Weights of a small mixture-of-experts language model, trained from scratch on English Wikipedia: 80 clamped SwiGLU neurons an expert, 4 picks a token.
Below are experts of layer 2 (counted from 0) of a mixture-of-experts language model. Rows are named router (the router's row for the expert), gate (a neuron's input weights, with its number), up (a neuron's input weights, with its number) and show model dimensions 0-255. Each number is 200 + 20 x the weight over its row's rms, rounded and kept within 0 to 999.
After each expert's rows: a language model's description of what the expert responds to. This comes from a sample of Wikipedia text that the model never trained on.

# expert 37
router,202,238,220,215,220,230,217,185,189,194,163,202,187,156,215,178,223,222,195,207,206,226,201,192,216,153,213,175,207,228,211,215,174,201,212,195,194,236,205,182,207,198,237,204,198,239,195,201,172,200,171,205,190,235,171,191,209,198,199,213,183,211,167,165,189,189,195,198,170,243,204,226,191,229,198,169,208,206,192,206,183,197,199,237,218,231,236,175,187,211,190,242,203,205,187,159,204,214,237,205,195,207,201,184,213,218,213,214,213,224,221,189,205,195,191,203,198,202,179,165,195,200,177,193,186,187,199,234,204,202,190,201,228,186,169,221,212,190,173,158,180,205,202,211,215,197,192,200,205,227,209,207,210,187,163,187,205,171,206,208,206,188,144,208,209,202,190,187,218,189,169,250,192,197,180,207,202,191,171,173,190,142,183,217,203,183,210,219,199,217,207,199,180,169,219,230,173,200,217,175,232,162,189,200,199,186,160,234,182,215,160,194,205,216,187,186,168,174,215,202,213,193,154,214,209,204,207,181,232,175,172,191,187,204,190,209,202,211,207,223,186,213,184,205,190,215,202,178,200,223,226,222,191,242,226,169
gate1,200,210,167,203,186,214,206,195,212,217,182,197,129,188,176,163,206,218,186,201,207,202,208,182,204,177,172,210,207,193,222,218,198,173,185,186,194,224,186,190,162,194,164,224,215,196,186,232,193,206,187,186,201,180,180,175,197,175,227,230,191,174,186,200,218,217,212,200,191,195,176,156,206,211,165,218,204,215,213,223,202,207,229,210,152,220,143,227,193,191,215,229,212,204,160,206,175,168,185,206,208,214,198,215,214,230,224,203,213,197,194,184,162,188,219,219,191,214,172,208,189,180,194,184,165,208,171,217,212,212,223,196,208,209,231,183,188,143,221,201,195,199,190,224,198,170,161,214,207,201,191,198,181,220,216,214,218,199,187,173,155,209,171,207,204,186,231,199,198,178,207,206,260,197,235,234,204,172,206,209,186,219,171,208,181,192,165,239,196,193,174,190,175,164,157,210,189,206,177,186,191,208,217,215,174,192,176,191,189,183,198,170,217,216,211,217,221,224,212,202,198,221,217,174,230,215,197,203,188,196,213,196,214,166,188,193,190,198,213,189,216,215,220,224,220,165,206,195,174,193,218,199,190,169,198,191
up1,184,210,183,185,178,201,198,206,204,255,220,191,204,169,198,174,175,227,201,205,191,200,214,191,196,239,178,228,209,175,231,214,203,186,181,184,185,190,207,191,183,204,165,234,209,169,194,246,160,193,221,175,231,212,189,191,232,186,194,203,196,195,188,214,222,195,239,195,187,204,167,163,226,211,180,192,216,207,197,197,225,212,212,239,156,206,187,190,224,182,233,231,227,215,184,186,223,179,199,183,164,218,180,195,211,210,189,190,225,201,206,189,196,207,208,209,164,218,192,213,184,188,159,199,205,218,184,202,228,182,222,188,193,215,247,183,183,188,215,199,184,211,195,193,193,169,182,191,203,186,210,193,181,210,200,199,224,208,190,176,180,182,174,216,223,180,226,186,177,202,215,218,211,198,218,193,208,189,221,179,194,194,195,198,182,164,174,236,175,218,186,156,185,228,188,228,197,194,196,197,200,214,209,206,173,164,176,217,172,156,186,153,200,244,185,227,205,214,180,170,206,201,195,191,233,217,210,211,167,209,184,201,239,172,210,229,178,181,189,169,217,224,226,204,232,199,167,170,180,201,170,202,183,192,204,178
What it handles: Prepositions and line breaks following verbs in biographies and research descriptions, such as focus on, worked as, graduated from, such as.

# expert 34
router,219,198,194,215,218,216,165,210,189,194,181,216,204,176,225,169,203,189,190,178,228,195,191,216,191,146,190,204,193,227,212,225,173,176,231,181,208,217,182,174,209,188,194,182,210,188,209,202,207,240,213,206,177,219,176,230,183,224,180,209,196,201,160,185,160,177,205,223,210,216,192,207,227,236,190,170,203,201,216,196,204,222,213,224,184,238,209,227,201,189,204,207,180,221,189,167,169,197,229,180,191,219,198,187,236,192,206,173,197,197,226,212,206,192,195,183,195,181,171,204,211,172,179,207,200,236,212,211,208,177,210,159,216,192,228,193,216,204,199,166,214,228,232,184,198,212,175,205,225,190,193,196,191,204,187,204,229,174,181,224,225,216,155,212,205,206,228,169,211,176,183,222,201,190,184,260,204,183,217,225,216,208,182,200,195,176,178,183,200,167,207,236,172,200,206,224,155,197,201,189,229,208,214,185,206,204,153,196,181,185,209,172,186,173,227,211,233,188,214,222,199,192,196,156,180,154,207,219,201,197,207,155,168,179,189,202,220,202,191,231,180,208,198,194,178,204,206,188,199,213,176,192,173,217,246,190
gate1,208,186,228,201,226,181,200,190,203,169,208,186,204,158,221,213,252,192,239,189,222,193,212,223,194,184,191,196,212,210,204,206,202,180,194,196,179,195,200,193,206,195,179,197,188,219,212,147,200,189,179,169,187,186,169,184,193,178,184,216,205,193,203,198,198,180,176,195,175,179,183,198,233,188,194,200,202,172,205,217,216,175,193,189,204,215,201,197,228,203,176,257,207,188,215,165,199,211,200,198,164,198,191,204,182,201,223,190,224,205,182,229,196,174,177,217,193,213,242,206,200,211,218,221,199,188,213,210,194,194,203,225,197,181,190,195,182,195,188,202,209,247,204,170,169,182,204,202,215,223,222,181,202,197,193,187,208,228,213,218,189,184,151,192,155,221,234,209,200,175,224,241,180,212,247,225,167,177,176,218,205,203,224,205,219,163,188,222,241,240,178,181,180,162,191,208,195,200,254,166,199,160,178,182,194,184,160,220,185,198,194,221,191,191,186,218,196,228,170,203,193,218,180,223,208,182,200,221,183,196,232,164,191,230,204,219,223,198,187,211,205,217,182,185,174,181,205,181,185,204,190,215,197,240,205,150
up1,210,192,183,193,188,211,187,212,214,196,208,197,198,184,194,222,226,183,224,191,210,202,198,248,196,210,184,187,201,205,207,203,197,188,208,174,183,180,203,189,211,227,177,180,176,214,219,199,188,183,234,163,185,175,178,167,183,161,214,216,232,206,190,208,211,180,212,195,159,202,184,193,215,200,199,165,170,187,202,226,239,215,207,205,232,193,175,235,191,182,205,242,189,204,185,188,210,188,178,213,200,167,175,186,178,196,234,197,197,190,199,220,172,194,219,234,208,179,209,217,189,217,204,233,228,150,210,184,173,182,209,197,215,195,217,208,223,209,209,208,209,211,206,214,197,171,221,221,223,234,205,196,176,185,199,194,217,192,195,212,186,221,145,184,168,225,199,193,181,191,225,241,184,178,227,226,192,221,187,212,204,219,200,190,203,166,165,240,222,226,212,162,188,144,184,231,197,166,190,198,209,200,203,160,191,216,164,210,178,185,209,201,175,189,181,210,220,221,157,201,225,216,198,215,192,199,159,226,205,215,180,165,186,192,236,213,215,202,206,184,178,227,197,178,187,179,182,214,185,241,200,206,192,192,204,149
What it handles: Final pieces finishing a longer word, such as -us, -ary, -ne, -ed, -er, plus digits in numbers and sports words like season, match.

# expert 46
router,202,206,193,188,196,182,165,220,200,185,202,205,213,172,258,180,184,197,203,197,213,191,188,205,211,166,186,210,184,199,195,196,179,166,236,200,198,202,203,186,195,201,213,237,189,164,168,185,200,274,207,203,202,243,145,179,200,197,188,190,190,187,193,202,198,193,159,191,178,174,222,212,183,262,253,203,196,204,162,186,195,155,195,192,197,218,232,229,195,207,208,184,183,204,200,186,181,215,260,210,169,224,177,216,208,208,222,166,192,185,220,200,200,191,198,184,243,162,182,208,230,195,200,188,195,203,191,228,224,208,185,192,199,221,183,216,228,167,239,138,194,198,208,192,207,196,214,192,220,189,220,213,231,182,216,197,210,196,188,229,216,169,197,202,204,178,225,211,190,217,179,220,203,232,191,227,206,214,206,200,199,179,213,205,203,218,205,189,215,204,186,176,155,204,209,176,155,230,197,189,212,207,207,190,185,224,186,209,200,227,232,220,211,221,227,181,179,204,228,223,223,208,215,181,214,202,216,210,210,217,197,192,206,190,181,200,195,194,213,212,198,197,223,206,177,223,211,215,181,181,183,215,176,193,193,215
gate0,217,209,206,190,186,206,177,208,201,142,214,169,192,199,177,210,227,201,223,193,222,172,181,205,164,204,169,197,180,192,201,226,205,204,197,229,217,213,213,190,216,178,211,151,221,191,206,208,173,240,222,186,189,169,157,185,173,182,188,197,199,161,244,196,219,191,213,195,222,198,193,182,190,200,202,184,219,184,204,221,202,182,194,178,211,190,223,214,181,222,221,188,186,168,203,218,202,172,187,223,204,190,236,163,193,205,195,210,209,197,178,198,183,210,187,183,196,243,182,181,196,216,217,196,228,235,183,205,234,246,182,170,192,202,174,203,191,180,216,207,220,170,208,204,235,196,199,209,233,190,228,193,213,201,198,203,189,178,174,181,199,208,209,209,198,193,193,174,200,201,213,264,172,189,195,239,185,185,180,175,222,150,196,165,193,164,260,241,181,193,190,196,220,159,175,216,218,184,192,240,205,185,186,186,213,211,187,188,183,195,201,174,214,222,233,201,226,205,201,217,202,193,203,188,233,213,196,213,215,207,197,188,206,208,198,178,201,181,199,172,205,205,173,258,199,211,239,206,190,207,181,220,196,190,208,204
up0,175,177,157,214,198,202,200,189,187,211,188,210,237,198,231,209,252,194,235,163,189,218,203,219,202,190,203,174,203,199,198,206,208,188,211,218,203,203,206,195,209,199,216,189,192,149,224,181,239,198,199,220,229,217,204,207,215,169,214,192,242,217,175,244,212,193,197,199,214,202,206,184,201,219,192,195,205,169,199,217,198,198,182,216,206,210,215,181,222,189,194,222,206,184,217,182,203,240,201,236,194,218,198,179,181,217,176,209,217,181,202,202,203,196,171,186,212,205,205,187,234,203,225,180,176,219,217,159,190,190,205,229,203,197,195,193,187,233,204,190,178,231,149,192,177,190,134,185,180,223,184,180,231,183,222,215,210,227,208,152,203,246,218,174,201,222,215,210,193,169,223,204,221,202,196,205,217,201,198,206,244,234,198,214,198,199,220,216,154,210,186,210,173,206,226,191,176,227,218,192,204,180,203,210,213,228,185,236,198,228,175,226,201,157,215,169,184,160,193,210,181,185,186,218,200,178,163,170,209,194,192,221,217,176,215,197,216,178,194,221,189,189,192,240,194,200,218,174,182,232,201,207,218,200,178,180
What it handles: Articles, and, and quantity words such as the, a, all, one, same, especially census sentences like "males, and for every"; also mid-word pieces.

# expert 5
router,197,168,190,206,179,211,189,221,203,191,162,211,170,191,238,176,241,209,229,218,189,226,214,221,186,205,207,213,208,209,169,217,169,173,211,210,199,200,219,182,216,193,207,175,189,172,205,226,219,219,193,234,171,239,178,219,216,188,159,196,176,231,199,202,199,222,203,212,190,233,204,260,213,226,202,220,199,218,202,216,216,182,188,202,201,192,200,201,208,228,204,214,186,214,217,192,186,209,226,233,176,211,209,188,235,204,200,205,191,165,207,198,211,189,200,210,212,206,180,184,206,147,197,194,177,198,209,218,208,186,192,222,214,202,180,197,211,181,218,154,196,205,192,198,208,189,190,163,230,201,202,226,212,221,186,186,233,187,187,219,215,219,190,197,179,172,212,204,186,170,179,231,221,212,165,211,210,211,218,156,220,165,197,178,201,177,216,175,189,224,205,169,185,157,215,209,166,225,189,207,224,201,232,210,215,209,177,243,202,209,225,238,215,206,239,211,179,170,213,210,230,203,209,213,190,199,215,167,205,223,172,164,225,196,195,201,197,186,200,220,211,199,200,187,181,216,196,191,209,203,216,245,173,213,248,148
gate0,177,191,220,187,204,203,181,241,205,218,161,202,195,192,188,191,213,194,198,237,194,229,203,186,208,215,195,208,198,194,212,167,193,187,183,215,193,189,166,183,206,216,212,212,189,205,166,188,169,197,204,256,173,193,200,195,160,214,183,201,183,213,158,150,216,202,212,181,180,182,186,180,209,199,176,200,207,174,229,229,180,229,224,199,173,220,226,166,229,206,198,218,182,209,181,227,196,171,207,209,230,219,189,219,221,192,198,191,182,212,193,215,233,159,200,195,188,215,190,188,175,182,219,216,221,202,201,234,204,215,205,215,247,224,205,197,207,189,203,199,209,189,212,213,187,200,182,178,239,229,224,197,215,216,163,173,217,174,195,180,211,203,213,205,230,238,171,178,252,224,218,183,200,183,209,185,185,184,213,219,188,215,192,210,181,179,216,232,173,207,224,210,224,201,197,216,232,210,212,174,200,192,200,206,218,202,188,184,172,187,200,173,201,215,246,185,179,199,213,221,241,196,219,212,238,216,217,181,231,178,214,201,202,184,181,209,220,201,174,173,217,193,211,161,215,213,213,247,168,188,181,217,243,164,224,197
up0,194,168,189,176,188,214,185,214,181,207,172,222,193,213,225,186,227,199,213,222,185,205,152,196,222,216,196,192,185,216,224,165,189,151,189,245,196,214,168,180,211,199,206,192,193,200,184,180,170,220,195,204,183,200,197,195,183,173,250,211,196,226,176,160,221,232,200,166,208,185,131,170,193,218,173,212,186,195,204,227,196,209,208,189,185,197,203,187,228,210,217,207,194,195,187,190,178,166,222,196,241,206,196,228,221,185,198,193,183,212,201,189,196,220,192,184,196,209,170,197,160,184,211,210,178,219,189,197,207,172,212,214,213,183,200,216,184,198,215,191,177,220,228,186,217,211,177,202,233,207,192,191,233,225,201,185,205,175,178,174,230,181,195,182,165,236,210,184,203,190,205,198,187,210,205,215,211,207,200,232,177,214,191,204,187,201,229,206,187,219,203,240,194,170,209,201,193,232,179,202,179,198,208,219,193,235,179,202,202,211,187,187,202,186,228,166,163,146,241,248,212,202,209,193,216,145,164,180,195,196,199,218,216,199,196,258,206,181,191,188,188,199,229,190,215,168,219,211,193,182,185,216,208,211,212,190
What it handles: Forms of be (is, are, were, been, be) in descriptive prose, plus word pieces after "be", as in be-ver-age, as-be-stos, be-long.

# expert 23
router,194,178,211,213,233,221,161,184,194,211,198,229,219,164,233,163,213,192,237,197,205,212,206,195,201,196,205,199,193,196,224,228,180,189,218,217,234,204,168,184,216,183,215,206,161,200,205,216,179,241,198,201,198,192,199,232,195,195,179,200,182,198,183,210,213,164,195,185,211,219,201,200,239,246,254,173,207,156,185,221,208,181,218,222,165,255,204,170,193,227,192,246,194,218,229,181,186,215,202,216,183,226,210,195,225,199,220,202,200,179,234,193,209,218,227,167,196,201,189,211,217,217,204,198,187,196,222,222,214,211,186,184,201,202,224,223,206,194,202,173,206,159,174,186,198,185,197,213,230,205,198,206,187,199,204,181,228,209,224,219,224,230,196,200,217,189,229,236,182,141,199,234,197,231,210,242,190,191,210,209,218,183,214,190,173,177,220,178,189,211,200,238,184,200,201,209,189,221,222,189,215,184,198,176,194,193,201,232,184,213,189,211,189,215,226,190,194,190,200,208,197,194,213,208,201,202,190,207,199,180,207,173,180,239,177,211,203,221,221,251,206,211,214,214,148,198,209,179,209,180,219,204,186,236,206,155
gate0,167,193,193,196,203,195,202,245,193,225,235,206,203,178,202,170,210,198,199,221,203,185,197,211,205,199,194,217,239,236,172,182,183,207,229,213,237,230,208,210,201,231,193,180,169,196,200,201,187,183,141,194,200,188,215,213,175,203,189,197,230,186,227,226,225,162,202,191,184,176,211,195,191,215,219,196,196,167,199,244,200,194,208,223,175,194,197,185,198,178,231,218,171,220,192,169,195,196,217,230,190,212,184,201,209,188,206,177,210,199,206,205,189,210,237,173,218,211,190,184,191,179,145,202,196,213,182,163,196,223,213,161,214,216,232,208,186,235,209,189,171,177,214,200,227,205,179,183,229,206,160,196,214,228,225,174,205,213,232,185,213,194,198,218,202,219,242,240,206,194,209,231,213,216,223,200,242,199,202,191,206,220,210,191,213,214,197,237,190,217,194,243,177,182,201,209,204,226,184,198,253,226,238,218,222,182,189,201,212,171,193,203,138,183,178,234,221,189,180,237,194,219,183,203,210,209,217,192,223,184,221,200,197,208,208,224,185,178,198,204,197,202,210,202,204,207,208,162,179,198,214,190,202,189,210,159
up0,177,190,195,209,226,186,196,238,211,178,227,208,193,175,177,173,228,189,163,221,184,181,166,219,196,189,172,232,229,214,178,176,194,196,198,224,213,199,198,204,194,220,194,183,205,188,191,188,230,180,156,189,203,212,201,203,177,188,186,195,224,219,230,198,216,216,197,178,199,218,220,214,191,227,200,199,206,167,181,238,174,209,206,197,206,177,218,207,186,198,241,218,166,226,176,172,172,181,204,194,207,191,189,212,203,190,188,190,219,193,202,188,178,223,213,175,189,196,196,193,176,170,160,209,203,230,190,182,199,217,216,166,221,209,222,207,218,242,202,182,176,164,231,191,221,192,187,208,232,193,189,192,221,222,228,202,222,231,217,186,213,192,199,188,189,190,230,222,204,207,186,229,180,210,237,234,232,233,200,188,181,193,194,190,213,179,208,211,181,241,213,241,189,197,226,199,204,221,183,201,259,211,244,209,230,191,189,236,193,182,195,187,149,200,176,222,223,162,177,223,183,206,172,223,203,214,234,194,202,216,211,185,205,218,182,231,200,164,191,199,213,208,205,203,203,231,201,161,180,185,203,153,191,207,195,181
What it handles: Hyphens in date and year ranges and compounds (2006-02, 1995-96, month-long), bare space tokens, and opening quotation marks.

# expert 4
router,210,183,211,183,230,183,186,235,191,194,199,207,205,165,239,150,199,216,228,199,228,207,187,213,177,165,183,203,185,184,206,257,152,192,198,184,228,213,173,195,211,173,211,238,179,206,189,203,202,237,209,181,192,204,138,188,208,208,180,179,169,197,194,186,163,181,169,199,187,187,215,209,209,229,198,207,214,164,215,204,204,170,215,199,187,211,197,205,191,215,235,201,157,203,220,194,207,196,191,192,179,247,211,189,263,199,178,202,208,170,204,212,210,166,250,205,196,203,190,197,212,206,208,238,210,200,206,184,250,187,204,200,227,231,223,212,234,207,197,163,192,167,190,205,211,171,211,177,250,205,203,213,211,193,200,191,211,199,228,214,213,208,172,197,205,176,213,185,196,172,165,224,221,216,208,232,196,232,224,188,193,158,184,188,210,172,223,211,185,203,183,191,187,211,198,205,177,218,238,198,218,187,192,196,222,180,190,198,179,219,197,223,181,193,219,200,212,204,182,196,180,183,200,206,210,215,204,210,187,196,209,163,196,185,173,218,182,209,213,192,234,188,201,215,201,206,183,184,205,211,217,219,170,207,241,197
gate0,184,181,225,178,235,206,189,184,221,206,207,221,178,190,205,170,207,214,178,235,172,173,186,191,184,178,255,169,192,222,223,233,200,199,246,209,189,220,198,204,188,197,192,223,178,215,197,171,190,202,188,247,216,194,229,186,198,188,213,247,201,196,173,182,209,229,194,209,161,215,197,210,255,217,190,228,182,223,197,188,167,209,198,227,177,211,216,219,197,238,206,208,205,186,196,200,222,218,231,176,198,184,210,195,198,206,174,204,196,200,227,210,196,173,217,177,204,188,146,193,185,162,203,183,196,201,218,207,220,212,174,189,237,223,150,222,210,205,200,194,193,184,216,213,194,203,195,200,220,188,196,212,216,209,213,199,212,213,214,220,188,215,200,228,183,178,174,192,248,181,166,237,224,217,208,214,203,238,160,210,183,189,189,218,188,189,181,208,210,210,194,212,181,177,194,191,195,237,245,183,167,214,179,160,190,186,187,188,186,179,180,210,174,210,211,204,177,205,201,237,187,207,188,177,192,176,233,197,189,188,190,222,192,199,215,244,159,196,231,212,225,201,196,235,202,192,214,186,204,212,228,188,230,208,203,213
up0,197,217,203,194,241,156,209,185,229,195,222,202,187,212,180,164,205,200,175,232,193,197,215,194,188,142,209,166,179,192,173,237,205,206,218,223,202,198,207,235,200,199,190,225,172,227,196,191,209,179,210,209,196,179,228,181,188,179,197,240,190,206,173,188,203,231,178,223,137,207,170,225,206,202,165,227,177,221,185,169,203,204,203,217,177,177,182,225,180,187,200,209,229,195,207,231,238,202,213,201,228,172,181,204,189,215,179,196,194,175,202,177,212,192,248,184,198,211,178,223,181,145,198,208,189,195,192,204,194,193,180,179,243,220,177,193,209,198,224,209,212,180,208,229,191,186,213,215,229,222,208,196,191,192,204,191,222,229,225,208,171,210,171,213,204,180,182,196,220,200,171,212,222,215,242,199,206,239,156,216,183,204,179,234,196,198,210,212,211,189,202,203,200,178,224,177,192,209,208,219,185,193,201,162,169,178,192,208,158,204,205,212,192,209,217,214,199,221,164,214,170,213,221,169,198,195,236,208,197,209,166,196,204,197,193,225,163,203,222,191,192,202,203,250,212,194,176,201,200,212,208,180,225,187,197,183
What it handles: Word-final s pieces, mostly plural or possessive endings after names, acronyms and nouns, as in KSYN's, ACOs, Loves, Fields.

# expert 11
router,222,202,223,204,199,224,210,193,206,194,195,213,214,178,207,191,223,191,214,199,223,180,189,190,211,182,188,205,184,232,189,202,141,198,204,192,216,213,182,206,218,225,194,193,177,168,194,189,209,207,196,217,222,210,165,224,215,229,192,209,176,233,214,191,187,198,176,216,195,235,211,204,176,219,229,145,185,162,174,202,215,182,182,192,209,227,208,175,223,206,181,217,198,210,221,163,201,220,224,207,171,228,198,186,214,199,199,228,217,150,250,183,216,187,200,191,214,208,192,208,229,202,191,175,180,175,186,215,223,167,188,201,185,210,183,202,207,196,191,162,196,188,208,155,211,190,198,191,220,172,170,204,217,217,211,211,233,206,192,227,197,221,207,187,176,181,217,191,180,153,214,228,201,200,162,228,195,213,176,210,221,182,188,173,214,204,206,183,221,183,215,184,203,186,229,227,169,258,235,196,199,219,186,203,212,173,177,202,251,200,266,229,196,189,190,222,197,195,192,221,193,180,208,204,211,187,202,214,206,197,173,169,172,208,179,229,219,200,206,220,193,199,183,193,201,223,194,199,232,202,185,216,186,225,245,165
gate0,221,218,205,209,199,204,205,190,181,187,212,274,204,187,221,210,207,193,234,203,191,174,199,190,213,183,200,196,206,215,198,233,159,183,196,190,206,214,203,202,194,200,211,184,205,189,194,234,185,225,200,214,218,183,161,214,247,216,181,190,216,202,197,188,203,170,174,206,217,212,178,197,201,228,198,179,188,165,215,206,202,185,183,231,168,206,223,190,233,195,231,222,214,195,206,154,194,200,219,190,178,240,187,203,180,208,188,221,183,191,210,215,196,227,202,182,202,200,215,179,207,222,235,204,183,191,195,192,239,216,217,223,207,212,175,173,200,154,182,171,178,190,203,200,203,197,206,217,191,176,210,175,177,179,168,189,210,214,201,213,190,224,162,204,188,170,180,196,140,182,207,237,238,238,195,226,233,192,202,184,189,206,209,172,202,200,163,179,211,184,203,200,186,211,205,230,176,223,192,250,173,185,197,207,222,226,178,199,201,248,202,241,193,204,237,202,207,201,178,199,188,193,171,204,229,190,202,182,201,198,189,179,231,192,197,184,198,183,234,253,203,232,200,203,214,242,181,193,218,205,213,179,176,239,205,195
up0,221,256,219,203,175,208,202,198,196,199,212,238,228,232,172,236,200,178,232,194,213,179,188,172,226,219,196,217,185,227,218,207,196,189,164,206,192,196,210,205,192,213,194,163,213,175,199,248,213,181,206,200,218,190,200,204,218,204,189,185,218,191,230,183,217,190,199,215,244,182,186,167,184,174,186,168,184,189,217,205,220,217,184,192,196,183,204,187,233,163,216,196,216,200,191,172,206,208,209,202,205,202,197,207,159,184,189,238,176,165,175,175,223,228,188,181,203,194,219,203,199,246,224,194,198,189,180,184,190,195,214,233,178,206,185,173,213,177,182,215,201,219,210,204,169,182,199,232,193,167,204,157,170,196,165,220,202,218,213,197,206,211,200,201,187,195,192,188,145,181,237,207,217,212,200,203,237,189,198,189,202,228,204,169,203,196,172,187,200,178,205,193,234,236,199,223,187,199,181,244,173,214,215,231,213,208,207,187,188,221,240,226,182,185,212,214,242,227,187,205,182,166,191,207,231,197,179,200,185,238,178,191,222,181,213,182,211,205,210,213,194,224,189,206,226,240,203,211,222,241,198,174,189,190,186,211
What it handles: Word-final suffix pieces, chiefly ing and ed, after verb stems, as in host-ing, consist-ed, plus middle pieces of names like Bo-avi-sta.

# expert 18
router,194,166,197,215,183,185,150,204,215,167,166,201,224,191,237,176,219,203,200,221,213,200,172,198,180,182,209,227,181,218,223,205,172,203,207,191,227,232,199,167,227,194,185,209,205,189,204,167,181,193,210,213,229,235,204,227,192,232,189,218,216,207,200,184,194,206,159,195,193,228,217,197,206,239,209,217,232,167,184,200,191,187,220,233,190,226,217,173,233,194,199,220,165,208,226,161,194,198,242,195,207,224,167,197,233,202,207,189,214,203,217,182,172,212,203,176,220,201,203,200,228,181,211,220,193,193,221,185,217,171,195,183,191,177,212,201,219,184,206,151,199,201,194,180,183,211,198,196,194,212,188,228,205,211,178,200,222,212,207,211,200,233,188,212,173,189,237,201,175,193,185,209,235,213,232,206,202,212,204,195,193,185,211,196,192,165,189,199,206,198,206,209,176,194,209,214,179,223,195,176,209,166,193,168,199,199,173,244,216,232,165,211,183,160,211,203,182,162,215,200,187,232,181,199,217,189,194,207,215,164,191,179,197,196,197,215,201,206,223,212,219,181,219,193,167,195,188,209,232,189,203,186,204,228,212,105
gate0,179,182,193,213,205,209,193,186,177,214,199,190,208,182,205,191,215,183,226,242,199,211,199,190,218,204,201,204,207,184,210,205,212,197,173,182,198,219,207,151,196,206,225,215,211,208,186,150,191,229,196,181,173,207,180,207,213,212,216,206,196,211,190,187,238,143,222,201,212,220,223,216,211,216,207,188,226,196,177,211,217,224,221,199,204,219,218,162,196,202,197,223,209,189,241,139,215,229,239,147,216,223,198,188,208,192,220,209,232,210,215,182,192,231,194,170,245,196,208,171,200,186,216,201,179,200,213,213,212,184,190,204,202,177,190,227,218,216,200,181,198,196,163,184,198,185,203,181,213,203,189,191,184,194,198,182,199,200,209,205,197,194,198,204,209,195,181,189,183,183,220,210,185,210,201,212,239,185,215,194,227,205,180,196,176,148,221,207,162,197,174,236,196,181,213,225,210,194,223,196,234,178,189,174,190,192,205,210,217,207,125,187,178,228,171,214,177,156,224,199,216,215,185,203,220,227,189,217,196,167,199,189,177,188,219,193,201,206,226,194,216,199,242,226,195,191,207,137,236,225,220,228,218,223,174,183
up0,167,186,220,196,200,206,183,230,192,202,172,204,213,193,233,179,241,178,197,195,232,175,191,166,190,214,185,223,223,190,210,190,227,206,184,198,212,190,201,164,205,200,195,234,214,193,203,174,189,228,191,227,201,214,187,233,190,236,210,190,216,175,185,164,203,196,215,207,191,211,229,212,159,203,186,214,227,145,180,234,226,205,237,169,228,198,196,188,201,204,205,211,203,192,230,143,217,205,211,191,219,209,172,182,215,172,227,220,208,232,194,176,214,216,166,193,207,179,232,163,216,184,209,230,166,230,218,205,224,193,217,204,169,189,200,207,192,196,184,198,189,205,181,158,171,213,203,171,207,181,190,202,211,211,218,182,210,203,174,177,197,214,209,198,187,216,205,153,174,184,176,212,219,221,189,194,219,219,218,167,205,214,189,183,211,190,200,200,186,207,166,226,184,204,199,217,233,180,215,206,223,178,216,202,177,215,212,232,206,203,141,188,200,233,216,190,169,189,197,193,206,211,182,214,261,183,184,221,217,180,202,189,189,162,187,185,204,203,226,201,198,187,203,209,201,172,194,167,207,188,179,229,229,214,171,178
What it handles: Closing == and === markers of Wikipedia section headings like History, Plot, Life; also suffixes such as -ology and -ment.

# expert 14
router,238,152,215,193,195,203,164,206,227,218,190,181,186,171,208,175,203,222,201,215,215,192,203,193,183,187,171,211,167,179,225,228,156,204,210,202,227,226,194,170,207,193,202,197,156,190,190,190,196,204,191,162,214,240,161,201,197,249,200,183,174,209,204,194,188,171,167,251,199,218,220,190,175,221,197,179,183,191,214,190,198,192,230,193,210,224,206,215,217,203,203,204,205,199,229,148,196,192,223,185,219,256,208,183,214,211,226,155,211,188,220,205,203,215,215,202,192,211,191,196,206,195,197,193,197,167,199,215,212,229,234,188,199,209,200,227,202,184,186,170,192,188,192,194,215,177,206,186,244,224,172,210,215,207,160,190,244,190,210,188,223,202,214,199,210,174,228,217,178,192,215,226,204,238,201,239,160,215,184,199,209,148,176,197,192,173,193,226,193,196,221,217,195,166,197,217,204,197,218,193,216,205,195,169,220,197,182,234,213,206,216,192,179,197,210,212,210,202,227,227,183,177,186,205,205,182,183,226,174,196,217,179,170,183,178,222,219,204,176,203,179,213,202,223,182,220,192,202,208,215,199,191,177,225,251,193
gate3,186,215,199,219,193,211,199,185,206,197,197,202,192,176,193,142,220,227,176,190,206,196,204,202,188,197,176,196,179,212,187,164,183,211,196,213,214,198,216,184,218,218,194,234,180,217,181,214,231,254,201,199,205,234,167,202,187,220,178,192,173,204,191,238,183,186,209,194,201,188,166,186,187,199,203,185,181,197,233,211,211,200,193,235,210,179,194,232,223,170,178,204,227,203,230,159,194,257,229,199,194,184,191,185,224,194,219,198,216,207,191,208,224,171,183,221,204,209,231,188,217,198,165,209,193,182,198,217,226,253,199,181,210,238,224,208,204,201,162,200,216,223,182,223,206,179,220,198,181,223,226,192,178,199,222,196,219,200,192,198,224,202,183,215,207,225,191,176,184,170,190,201,178,216,145,219,207,172,207,162,228,194,205,199,148,164,206,212,198,224,193,219,149,216,204,166,167,192,185,217,217,202,204,189,244,178,176,178,209,197,152,192,178,190,242,168,227,206,195,181,213,198,175,211,211,208,196,199,181,204,216,170,187,174,186,203,205,179,200,212,193,214,187,181,200,202,217,210,189,194,175,163,203,213,194,175
up3,208,214,211,208,177,241,212,174,194,198,198,169,209,202,180,165,199,214,182,174,224,217,210,227,194,185,191,180,187,229,193,168,194,222,179,211,193,189,234,209,230,220,202,208,184,209,199,213,224,226,190,198,185,200,191,191,176,217,191,173,163,203,195,243,210,209,248,236,209,219,162,157,179,190,192,182,187,219,230,219,194,196,178,220,208,180,188,167,219,177,180,191,200,183,205,160,213,233,241,189,178,184,174,208,197,184,228,183,205,203,213,186,221,199,180,243,229,211,199,198,198,195,176,193,187,169,205,217,223,227,187,215,215,221,190,200,204,187,164,187,212,208,211,208,207,168,203,197,159,228,225,155,216,199,210,195,187,216,183,199,220,175,209,214,210,224,238,206,178,205,193,201,172,224,149,217,188,199,224,173,196,182,207,190,163,198,202,197,238,215,186,217,184,213,188,169,152,168,204,203,199,209,205,199,236,216,202,176,206,190,160,201,186,172,221,170,191,204,202,190,234,195,199,218,189,231,196,199,174,221,188,165,187,196,169,196,217,177,190,208,187,195,160,176,193,223,214,203,155,206,186,182,214,172,201,191
What it handles: Closing pieces of split words, often inflections or endings such as -ed, -d, -tion, -al, -o, as in charge-d, fric-tion, Fiction-al.